python train.py --normalize_top_k=false --vocab_size=8192 --norm_place="pre" --init_std_o=0.0 --decay_fraction=0.928
Below are experts of layer 14 (counted from 0) of a mixture-of-experts language model. Rows are named up (a neuron's input weights, with its number), down (a neuron's output weights, with its number) and show model dimensions 0-159. Each number is 128 + 24 x the weight over its row's rms, rounded and kept within 0 to 255.
Before each expert's rows: "raises" lists some tokens whose logits its average output raises strongly, later layers aside; "comes before" lists some tokens at least twice as common just after its tokens as in all text. This comes from a sample of Wikipedia text that the model never trained on. Tokens count by the router's weight.

# expert 8
raises: "1", "2", "3", "5", "4", "6"
comes before: "1", "2", "3", "4", "5", "6"
up13 [116 129  53 104  86 113 164 119 114 146  96 144 114 114 136  93 148 107 134 113  91 170 124 109 112 127 131  90 116  91 115 124  84 117 146 111 145 112 115  95 120 147 125 107 140 133  97 128 169 134 136 145 116 174 157 132 133 104 108 152 105 129 126 143 131 163 132  99 155 128 169 100 121 137 148 109 154 145 136 120 131 131 153 102 181 117 135 143 157 114 101 163 126 120 132 160 140 127 137 176 126 143 108 185 148 175 139 146 129 111 106 148  84 110 156 135 115 120 138  82 158 131 103 114 112 154 117  93 146 159 115 103  71 131 117 135  92 158 114  96 134 127 152 161 121  71 157 166 116  99 115 130 138 106 130  99  95 139 158 116]
down13 [136 146 145 127 125  69 100 111 111 139 111 115  96 131 109 139  90 112 146 122 176 159 122  86  86  75 117 133  95 116 155 143 144 153 142 111  92 145 101 126  81 118 104 146 107 117 130 134 147 145 133 164 107 105 159  71 126  77 104 136 135 153 123 111 118  90 152 127 137 102 112 113 128 149 157 124 142 114 132 147  95 118 124 148 133 149 127  62  96 129 135 158 125 143 132 131 158 107 130 105 130 120 125 120 117 131 118 167 127 130  86 134 129 165 122 100 108  98 103 132 122  89 110  73 131 146 117 112 103 109 133  36 127 150 138 147 148 160 118 155 138 128 140 122 119 135 118 112 117 125 166 139 137 191 114  91  95 114 127 148]
up14 [195 156 145 156 175 112 121 150 134 119 128 115 173 108 143 109 105 161 124 166 119  96 132 127 113 162 120 143 111 105 126 115 111 150  92 145 126 103 111 149 131 168 147 132  89 132 157  93 154 124 112 144 138 108 135 157 170 107 124 175 116 117 167 130 114  87 129 147 125 118 115 125 136 136 108 163 145 153 128 127 158 145 165 135 147 149 133 163  53 117 134 172 106 125 161 137 160 128 144 127 135 141 141 147 130 118 138 126 102 131 117 125 151 134 158 140  58 128 120 114 120 136 123 143  92 139 190 145  96  85 133 140 154 146 130 117  95 136  97 125 152 158 142 157 148 128 139 129 101 116 148 207 141 122 141 125 168 124 147 152]
down14 [145  85 113 103 116 104 119 138 138 108 197 107 147 148 126 175 151 108 138 154 135 123 166 140 118  72 147 128  90  75 132 122 137 163  99 125 127 116 119 149 124 160  68  89 158 155 131 117 134 152 116 128 111 130 134 141  75 110 104 141 105 129 135 123 116 144 114  97 107 116 108  98 124 148 130 119 109 106  78 114 110 145 145 113 141 108 107 167 121 123 166 115 118 105 104 162 124 156 124 129 148  96 104 124 134 137 108 154 135  84 154  88  96 122 144 156 133 143 123 115 163 104 111 118 127 125 125  96 150 137 143 162 138 132  99 122 105  80 123  94 100  76 124 119 123 131 114 123 150 171 151 108 155  89 131  70  94 127 107 166]
up15 [163 151 126 126 111 114 129 160 122 136  99 116 170 125 131 116 111 163 139 126  85 140 139  88 127 107 131 144 163 125 149  61 123 163 123 159 115 118 118 125 163 117 128 109 137 117 128  93  99 108 149 149 138 117 122 122  78 164 101 159 101 102 161 145 106 111 182 102 125  97  88 102 132 142 104 127 115 132  99 142 138 139  99 153  80 166 117  96 123 142 170 131 121 149 165 110 119 136 132 150 110 115 136 146 162 129 140 130 168 124 117 125 134  92 150 145 101 139 136 102 137 152 193  87 150 129 169 144 102 152 150 121 122 144 148 133 147 184 129  89 149  89 138 135  95 104 113 156 147 164  96 138  90 156 168 114 139 119 126 144]
down15 [136 113 158 151 136 117 156 130 150 122  99 129  99 141 137 137 125 114 130 174 177 124 101 143 121 100 138 144 126 126 106 164 146 141  77  90 121 132 162 133 128 129 144  77  92 164 144 161 137 133  97 133 119 141 116 160 125 108 129  88 131  94  80 182 103 149 131 165 148  75 167 184 122 112  86 113  90 113  91  92 131 117 134 136 114 148 159 147 135 115 128  97 135 122 174 145 138 149 115  96 140 119 111 140 156 135  76 115 127 145 163 102 156 104 150 122 114  91  89 121  95 140 152 150 140 142 149 118 108 138 126 145 123  88 139 124 154 130 145 106 150 125  76 142 169 111 143 115 119 147 125 155 119 168 164 135 113 102 146 116]
up16 [ 95 127  96 117  95 160 104 133  78 121 158 126 132 154 156 138 161  97  93 122 114 131 119 107 150 149 111 137 110 125 137 116 114 121 144 126 154 129 103 138 106 124 134 138 151 105  98 158 132 111 151  71 108 110 143 144 120 138 142 119  95 154  94 149 178 125 110 109 112 120 147 117 105 113 152 135 141 118 175 106 142  47  79 151 129 127 157 128 130 140 130  99  92 127 129 149 172  95 122 166 128 126 135 151 137 138 112 120 132 165 122  65 131 131 104  60 138 113 141 149 133 140 185 155 108 152 144 125 161 153 151 102 159 126 112 131 122  88 141 123  98 115 108 117 125 150 120 161  75 112 129 102 103  71 156 140 126 122 127 124]
down16 [108 100 132 127 128 144 101 136 140 122 134 154 165 104 148 142 113 104 143  92  99 145  92 156 155  73 125 135 104 121  89  99 174 140 190  78 120 109 165 107 102 145 117 136 119  94 166 151 135 163 117 158 131 145 126 108 111 125 188 145 164 120 127 109 176 146 137  80 152  91 138 118 186 126 119 114 159 107 183 124 108 132 124 130 113 178 151 118 154 154 129 108 159 130 139 134 145 156 155 108 145 171  92 153 129 120 103 144 119 143 147 140 120  88 106 148 110 140 102 124 130 108 128 129  89 119 124 138 153 126 143 163 142 145 106 140 120 157 124  76 132 108 121 117 107 106 114  96  81 115 125 143 126 144  97 112 109 121 129 122]
up17 [147 142 116 131 139 119 127 160  66 149 123 117 121 111 156 139 154 119 134 115 115 172 110 116 163 126 117 155  81 104 112 156 135 166 189 166 158 138  59 126 141  68 100 174  97 140 115 125 108 123 136 124  75 126 137  82 149 155 132 120 140 130 128 142 112 153 136 118 137 182 113 108 146  92  80 139 106 129 169  76 161  87 129 123 126 119 145 151 105 102 127 124 121 107 173 141 148 117 151 145 168 129 120 124  87 162 115 108 122 125 110 111 116  99 100 153 123 118 125 123 100 134 123  61 138 105  97 102 102 137 104 113 147 136 106 141  99 136 121 150 139 162 149 112 144 128 143 120 139 146 111 115 129 109 146 128 139 115 151 112]
down17 [ 70 100 120 133 147  98 111 168 158 148 167 126 179 154 135 125  92 129 103 116 162 142 182 120 179 158  99 155 134 135 137  75 113 149 113 151 118 162 133 134 115 112 121 135  96 134 127 138 147 108 121 114 116 135 128 132 120 130 188 129 120 122 119  96 127 111  80 125 134 110 153  86 152  90 159 144 146 165 135 136 106 151 133 138 122 115 130 123 180  96 102 163 112 104 113  88 113 121 112 122 152 156 181 105 145 117 153 112 136 159 153 116  96  93 110 107 123 126  94  82 122 124 166 117 135 129 143 139 105 125 143 129 132  99 145 116  81 144  83 146 108 108 122 132 172 117 101 129 151 146 110 103 135  92 137 130 107  85 145 103]
up18 [114 161 139 171 136 184 162 142 134 147 104 134 104 125 126 130 139 145 125  88 139 166 130 148 137 154 130  76 138 133 129 109 115 121 119 126 105 131 150 126 150 125 163 129 110 105  75  90  77 148  91 132 136  93 130 109 135  86 167 121 123 117 124 167  96  88 114 137 129 107 120 113 134 101 121 140 117 115 172 102 109 154 107  96 112 113 148 148 135 128  84 141 158 160 123 167 138 157 147 135 149 124 140  87 108 106 128 118 139 117 149 118 148 121 118 123 156 117 126  99 151 191 114 125 112 111 131 134 172 167 143 135 199 145 173 179 153 110 181 124 136 139 126 125 121 140 148 159 147 114  68 134 125 114 127 110 162 119 151 122]
down18 [131 111  98 105 142 103 124 110 119 134  74 111 164 127 106 138 123 172 118 135  95  91  87 120 138  96 149 116 175  87 127 148 142 124 158 119 134 138  99 117 102 120 104  95 124  82 128 160 143 154 114  89  87  84 116 166 120 141 119 109 146 106 144 140 141 124 110 146 128 141 134 147 127  96 146 109 109 183 111 160 145 153 110 124  92 134  96 122  78 130  89  91 126 102 140 141 149  74 155 123 121 113 144 102 146 115 110 131 122 162 118 131 108 147 146 132 138 160 140 131 107 136 161 137 114 104 103 115 179 124  98 117 125 114  61 152 152 146  73  99 150 170 101 125 113 141 137 159 104 163 163 154 138 146 116 160 134 128 117 130]

# expert 50
raises: " |\n", "1", " |", "2", "3", "6"
comes before: " |", " |\n", "5", "6", "1", "4"
up0 [153  86 110 170 108 100 124 119 117 123 107 134 159 169 102 104 108 127 144 118 140  83  93 130 108 123 140 116  91 156 158 128 118 110 130 106 123 131 133 174 120 118 143 138 120 140 176 106 151 104 103 119 117 124 136 129 186 144 125  89 128 152 155  96 137 119 126  89  92 141 128 119 153 121 108 104 137 133  86  72 137  57 137  78 143 112 162 136 146 125 125 122 121 175 123 146 123 114 149 116 143 112 108  79 108 125 135 121  89 111 135 127 133 157 142 148 130 112 155 137  84 125 141 151  68 122 103 129 150 145 177 165 158 107 116 163  75 129 149 114 164 140 112 155 144 171 130 132 167 138 118 149 111 108 151 115 107 128 149 131]
down0 [162 154  99 187 122 164 151 111  97 134 134 118 123 140  86 172 115 133 160 178 115 148 169 128 131 102  99 102 154 179 139  86 165 127 133 121 107  84 138 150 143 147 118 151 180 102 153 201 114  90 127 137 123 116 155 143 123 129 104 123  97 139  79  97 120 150 156 152 134 130 123 119  98 123 144 144 158 138 151  91 170 105 133 130 132 141 134 186 100 179 131 134 150 165 124 132 139 108 135 138 114 131 118 136 106 123 139 111 127 129 118 140 102 115 138 145  97 167  82 119 154 120  97 118 125 176 152 123 147 147  72 130 130 135 161 110 145 117 116 104 121 104 124 112 155 125 131 110 124 105 150  90 126 111 128 110 113 145 138 143]
up1 [125 149 140 171 156 123 130 137  87 130 119 151 118  97 130 122 122 141 135 139 115 152  79 108 111 101 101 133 127 174 161 140 137 163 110 137  79 102 147 133 151 121 159 136 117 123 168 130  63 128 106 116 134 169 114 143 108 135 108 156 117 126 172  98  84 131  89 166 115 143 131 132 111 124 122 160 125 124  87 151  85  82 106 157 122 103 153 127 104 105 148 111 103 124  96 116 128 120  99  95 116 142 163 140 135 127 157 127 136 185 126 119 119 139 128 134  85 130 117 147 138 139 124 181 137 116 129 120 147 124 190 120 129 185 120 178 114 166 112 113 141 141 139 116 161 150 129 154 119 146 139 160 159  93 122 113 159  83 131  92]
down1 [123 113 150 141  86 133 148  87 131 107 109 163 122  97  75 141 154 127 139 109 130 158 110 166 134 144  92 137  99 139 143  71  87 139 134 115 140 169  80 109  90 150 141 101 138 148 118 108  95 138 175  99  86 102 132 118 106 143 120  69 105  88 142  68 124  96 122 109  86 110 133 116 133 136  97  82 124 115 136 153 153 112 144 107 142  92 151 144 146  98 126  97 100  93 120 150 109 141 103 102 107 123 149 120 140 134 127 101 165 118 112 154 141 145 150  91 110 163 145 142 146 127 100 134 121 128 125 151 160 136 101 158 151 157 107 149 136 122 140  93 117 142 161 113 100 128 117 102 156  89 102 141 160 108 121 122 134 113 154 106]
up2 [155 146 157  97  90 135 136 112 123 148  78 131 126 131 126 128 198  78 112 117 159 166 125 112  90 128 165 110 198 106 137 100  92 120 148 107  92 136 136 120 137 162 133 107 112 171 134 120 103 129 116 121 134  93 159  94 111 165 149 100 117 131  99 132 118 121 144  95 164 124 131  98  97 113 111 141 141  98 138  99 164 148 168 130 146 110 119  99 123 105 150 168 172 124 127 172 127 124 137 127 130 106 139 123 183 139 170 105 157 123 125 158 144 113 152 144 112 124 102  72 102 134 147 123 122 121 107 141 128 137 114 142 155 144 115 118 130 152 114 123 150 103 129 162 133 111 107  74 151 146 135 134 157 157 106 154  98 155 126 160]
down2 [ 99 137 107 149  99 136 131  90 149 117 129 161 117 146  85  65 120 121 128 110 125 127 105 134 149 124 139 124 139 126  72 162 111 112 138 111 143 156 157 114 142 142 181 133  97 128 140 103 162 143  87 150 134 147 115 157 149 123  89 142  83 163 126 118 126 149 105 136 147 139 131 176 142 130 115  64 159 130 102 160 133 118 117 143 101 135 154 129 133 100 107 133 144 165 180 123 136 144 121 108 115 117 149 127 134 151 144 139 151 165 146 181 149 128 124 128 123 106 113 162 151  78 111 120 190 129 115 115 136 123 146  87 115 167 179 135 115 122  91 115 161 113 145 172  68 106 123 112 128 137 107 146 150 135 120 128 138 172 121 117]
up3 [111 118  88 150 141 135  98 138  89  89 120 152  86 177 133 117 159 139 143 118 134 140 118 113 132 116 133 152 121  90  92 151 132 105 173 122 124 146 133 133 114 153 129 155 124 113 138  98 147  88 130 142 106 133 140 156 146 130 118  98 134 120  81  74  98 120  95 124 153 128 131 122  98 153 119 150 133 137 144 205  87 159 172 119 166 130 176  98 166 128 142 147 131 129 113 126 164 138 151 101 108 124 127 160 119 124 110 105 131  94  80 149  71 107 105  87  79  93 112 132 116 128 127 140 147  98 122  52 127 140 154 133 150 158 136  85 153 140 124 144 116 115 127 159 128 125 125 143 120 141 151 106 138 137 146  94 124 126 127 122]
down3 [124 124 141 150 179 139 121 146 105 102 154 141 119 120 115 149 113 159 129 107 172 158 120 169 157 100 138 139  92 103 117 147 148 130 115 176 165 114 136 127 154 122 157 150 128 110 148  64 111 156 155 136 129 141 143 143 162 132 162 134 127 121 140 187  97 117 150 121 184 151 137  93 136 104 140 118 143 129  94 179 116 112 134  88 143 102 126  95 127 134 154 131 108 165 118 100  92 142 109 116 139 122 122 144 132  98 131 123 139 117  93  94 123 150 137 146 165 138 139 154 135 132 116 148 156  94 144 174 171 120 150  93 108 157  94 154 130 194 165 125 111 107  92 136 161 140 169 154 132 116 139 146 117 119  94 142 152 105 128 158]
up4 [144 113 112 102 129 147 123 124 115 139 155 152 139  92 172 163 168 125 168 143 157 127 124  69 134 143 120 146 140 125  95 104 131 117 166 115 120  79 128 144 107 127 130 132 167 120 148 177 141 166 126 147 132 101 127 172 144 170 118 121 135 145 138 122  92 139 109 124  81 165 151 166 114  95 145 120  93 136 158 113 133 150 104 109 115 153 119 135 150 114 102 129 130 151 177  78 120 103 107  93 101 100 120 146  90 125 117 129 176  98 138 114 130 126 107 144 120 162 138 152 100 140 132 146 103 133 103  87  91  89 133 109 110 185 110  96 113 126 136 111 165 163  94 103 132 138  98 123 149 123  81 174 142 119 149 133  97 117 124 122]
down4 [152 115 128 136 171 130 109 122 130 105 151 149 147 157 128 105 108 145 122 182 113 102 124 113  98 135 136  78 144 127 123 110 135 129 133 172 115 102 153 135 122 129 138 136 133 112 115 110 167 151 161 136 122 159 105 125 113 105 109  97 145 145  98  92 134  84  73 153 167 150 121 140 137 116 129  96 122 120 167 162 157  98 186 142 142 155 142 101 144 139 103 100 102 121 173 134 114 164 105 145 114 146  90 171 116 106 158 121 143 159 113 132 142 146 120 127 127 129 124 205 132 131 139  96 142 144 169  93 134 144 149 112 119  96 166 164 130 128 101 149 189 104 124 155 115  84 135 110 163 168  99 126 132 144 132 130 159 123 110 142]
up5 [ 83 146 145 148 125  80 155 117  94 114 136 135 128 126 112 194 158 128 113  91 131 115 109 138 156 154 111 104 127 140 125 109 125 124 113  84 174 141  95 140  92 165 107 144 106 148 165 133 133 153 110 115 137  95 127 157 153 104 116 134 165 118 110 141 115 131 108 146 149 143 147  91 119 168 125 156 109 159 150 131 119 147 166 125 146 110 196 118 129 130 161 150 159 121 141 160 109 113 123 114 154 140 115 133 166 121 134 128 149 149 121 123 162 138 141 152 165 134 111 141 154 101 110 119 188 186 144 111 119 130 141 142 170 128 146 147  98 156 153 132 134 120 146 114 156 149 104  99 112 149 133 135 110  99  75 160  71 170 138 103]
down5 [161 125 133 141 135 128 119 104 166 130 162  99 170 145 184 140 102 105 139 151 118 157  80  80 144 175 124 114 146 107 122 156 145 111 124 128 127 124 179 131 134 125 110 143 148 121 104 120 138 124 129 130  94 113  98 116 143 122 128 100 131 114 118 111 127 140 134 120 150 140  76 137  91 158 138 117 129 172 106 126  94  90 168 133 138  88 137 136 132 118  99 178 121 147 129 141 146 161 113  75 152 124 130 152 122 126 119 150 152 147 185 112 102 123 112 111 103 127 194 122  86 151  88 101 127 148 134 111 106 151 121 137 136  58 119 128 134 110 139 128 152 118 133 168 137 117 134 127 160 111 113 129 138 142 128 176 120  67 173 104]

# expert 2
raises: "==", "H", "===", "P", "M", "'"
comes before: "==", "===", "The", "In", "|", "On"
up0 [115 129  97 137 159 103  96 100  84 126 146 127 121 165 106 138 154 112 108 192  96 122 114 147 124 132 110  92 121 135 136 135 131 113 130 100  64 135 160 122 111 118 190 114 114 134 141 147 134 151 114  45 129 145 135 118  88  57 120 107 103 115 127 123 121 107 107 141 170  91 135 144 105 137 116 150 126 115 181  72 147 124 111 116 151 142 135 104 119 153 131 119 115 101 106 132 122 122 124 132 127 135 139 125  81  91 123 138 127 133 143 156  90 143 115 173 114 141 146 116  79 125 126  92 123 134 139 116 148 104 123 155 136 122  99 108 133 152 149  79 133 115 147 143 179 136  78 108 152 115 156 165 127 100 119 128 128 115 142 124]
down0 [118 144 119 144 117 163 124 117 114 139 101 118 150 118 102 145  77 164 103 122 145 117 103 122 135  91 107 133 132 108 150 118  87 111 149 117  97 146 152 146 116 142 107 164 121 152 127 141 132 126 131 110 164 112 150 108 120 110 139 122 187  55 131 132 115 126 118 123 150 159  49 131 133  98  93 117 124 189  94 145 140 120 106  73 171  65 113 104 137 120 150 117 102 154 101 155 111 160 126 166 142 142  96 149 128 148 116 127 137 118 173 121 141 129 155 118 173 109 141 125 148 111 135 107 132 109 145 100 113 116 126 145  82 155 139 157 100 115 149 115 103 129 137 112 151 119 162 128 119 126 111 104 114 162 173 134 147  82 148 107]
up1 [148 187  89 130 168 124 114 117 157 153 157 114 100 110 147 164 123 153 148 141 119  99 161 111 129 152 114 162 142 141  77 108 128 119 139 133 140 114 138  88 126 129 160 120 132  90 126 130 126  75 120 124 104 133 138 105  90 129  84 114 111 165 164 169 120 105 160  87 153  91 147 139 135  76 153 140 105 148 162 143 153 117 175 132 127 106 160 142 145 140 153 143  99 167 112 133 100 136 135 164  85 123 148 131 136 106 122 137 125 115 127 140 125 134 100  91 141 124  95 149 170 111 124 130  91 113 102 153 110 116 138 113  96 106 181 127 127  96 114 129  63 116 105 135 133 116 117  88 115  97 128 129 111 170 149  87 120 127 115 144]
down1 [119  75 113 110 127 138 138 132 149 131 100 148 100 118 160 146 121 178 200 182 113 125 151 100 140 152 115 167 112 139 126 116 114 146 154 108 152 153 172 123 125 148 108 151 122 126 155 149 101 165 156 115 134 107  95 113 111 129 121 104  87 145 143 130 106 114 149 149 129 157 125 118 122 106 145 150 118 146  99 131 132 119 138 151 114 129 132 132 108 115 121 112  56 134 115 137 117 147 135 123 107 112 130 171 134  88 149 173 143 102 148 149 136  72 125 108  93 112 153 116 142  72 145 101  86 149 123 156 159 122 157  74 138 149 152  98 120 131 133 124 136 185  87 125  94  93 138 132 137 108 125 131 117 159 105  97 159 147 146 101]
up2 [107 170 129 113 111 148 101 112 112 130 114 144 132 117 118 146 118 175 119 134 113 114 105  98 141 150 162  72 144 108 135 161 112 130 156 125 144 151 121 145 124  77  78 168 143 191 120 115 123 105 114 131 183 131  91 135 152 136 158 143 124 159 134 123 158 135 155 108  92 157 193 116 133  85 139 134 155 124 137 133 109 138  89 133  95  95 125 113 153 139 116 114 147 106 153 164 104 116 143 132  91 119 167 142 145 113 110 133 161 114 115 153 142  88 132 117 106 139 121 170 137 105 160  76 138 104 150 124  92 131 138 147 139 163 114 121  65 127 135 102  86 119  89 116 143 128 146 124 142 120  89  90 149 119 134 147 128 113 153 104]
down2 [117 126 120 140 115 118 119 112 159 112  98  83  82 124 120 167 158 145 111 150 131 122 107 141 111 113 121 106 168 116 106 116 130 151 122 129 175 117 130 154 157 152 146 128 123 181  83 124 138 196  99 121  82 113 171 134 153 154 118 142 117 103 108 138 103 156 151 139 120 123 187 127 121 130 134 141 159 152 167 140 152  83 122 100  76 127 111 146 132 134 129 115 108 104 128 156 165 126  77 158 155 131 141 128 138  95 124 156 142 215 127 152 135 132 150 127 123  70 122  99 134 125 135 111 130 109 137 112 160 153 122  95 100 150 128 120 131  97 114 135 137 142 181  99 134 115 132 122 108  78 114 132 108 114 128 152 125 126 154 122]
up3 [139 147 105 123  98 107 112 140 134 133 117 136 150 123  84 140 113  84 123 110  99 154 137 161 117 140  97 125 129 137 111  99 160  97 148 116 159 109  72 150 121 166 125 114 112  95 115 120 147 107 135 127 168 143 161 149 171 109 146 134 124 125  60 166 141 121 124 108 154 160 116 119 103 116 103  57 134 149 158 155 150 104 126 101 139  85  95 113 152  85 124 164 161 175 136 116 108 183 146 116 147 108 111 128 142 101  98 128 120 150 153 123 109 109 136  91 131 137 104 132 104 115 124 186  95 111 122 146 162 137 122 146 144 184 120 150 104  99 132 128 123 128  92  95  93 119 111 128 142 134 151 128 160 107 115 128 165 122 107 134]
down3 [162 146 159  95 139 126 120 118 105 128 129 124 138 129 127 112 146 124  97 111 117 148 112  97  96 135 150 121 120 116  95 112 163 154 161 142 168 121 127 144 121 158 104 122 149 121 115 163  86 127 127 124 138 123 138 142 170 124 104 105 185 144 163 118  92 157 122 117 162 147  80 107 140  91 138 131 126 138  96 108 115 139 126 108 133 111 129 126 108 123 114 102 166 154 105 159 169 113 131 108 118 141 112 116 173 125 171 110  69 170 132 125 116 131 142 147 112 129 107 121 157 116 131 151 120 171 163 129  87 107 141 175 124 102 147 139 109 139  66 106  62 109  79 113 132 139  94 134 133 157 158 117 145 161 120  68 160 118 146  99]
up4 [124 121 148 179 143 132 128 158 184 137 104 152 115 185 161 134 114 134 106 130 126 156 117 128 125 139 134  95 125 117 111 132 172 140 155 171 160 152 161 104  70 125 129 123 116 124 114 144 100 144  99 106  84 158 116 165 144 130 138 109  89 149 167 134 141 117 142 131 142 156 105 132 139 111 150 107 141 110 120 110 113 102 121 116 171 189  86 165 123 101 142 158 136  62 136 170 135 121 147 139 171 135 124 138 136 114 131 152 124 151 145  94 150  96 122 136 107  89 134 158 108  89 120 138  88 136 148 168 135 137 111 175 115  76 119 136 126 108 124 125 124 141 107 135 159  87 118 127  95 143 127  98 106 134 128 111 134 125 165  99]
down4 [114 144 102 137 159  91  94 120 129 147 164 108 112 141 146 159 107 136 120 129 136 117 150 125 121 132 121 171  80 133 146 134 137  97 168 138 120  94 127 104 162 142 121 149 132 142 147 112  59 115 130 165 148 117 211 171 123 156 119 148 147  92  70 146 149 151 188 116 127 167 112  99 152 147 109 152 156  88 131 123 125 101 134 139 100 101 185 115 134 115 139 103 156 159 137 106 118 135 130  76 139 139 134 140  91 135 130 121 126 111 147 108 132 172 148 177 145 150 146 131 112 179 131 153 114 101 109  87 120 122 143 113 148 114 142 103 126 115  98 138 116 131 132 121 135 130 134 122 154 128 129 191 116 124 109 138 150 132 127 129]
up5 [119 132 107 109 138 117 117 103 108 141 118  92 148 146 114  96 144 137 182 153  63 127 154 149  96 149 144 138  98 129 128 140 163 157 144 103 122 140 116 126 113 118 122 131  84 141 134 135 137 100  94 163 106 113 139  89 144 147 190  98 124 138  95 109 165 115 148 132 122 122 127 163 130 139 101 137 129 115 164 102 136 127 103 115 115 127 148 163  86 115 141 128 158 197 143 131 147  97 142 137 122 153 142 119 103 176 117 141  97 110 146 177 105 124 150 109 130 158 110 132 132  90 140 114  94 160 135 193 118 120 125  84 161 128  76 136 137 126 148 138 136 127 128 147 102  80 152 102 141  98 114 129  70 117 147 116 165 115 123 104]
down5 [121 156 106 132 151  81 123 141 120 190 197 126 136 132  90 132 113 132 106 159 138 135 162 148 161 146 115 153 158 147 126 155 129 138 111 138 128  66 110 120  98 130 126 140 159 118 143 138 110 139 155 134 141 121 135 124 102 117 131 123 158 134 130 106 154  97 138 142 106  94 148 138 138 157  97 154 147 132 107 129 123 149 141 124 178 151  71 167 128 146  95  79 149 109 153 119 161 141 103 104 151 120  98  96 124 147 100 158  85 155 137 125 139 155 141 203 125 137 143  90 125 140 147 123 128 142 144 142 169  99 149  99 150 129 157  92 129 131 111 105 145 106 100 155 141 102 111  68 130 158 121 138 114  98 154 110 150 128 126  99]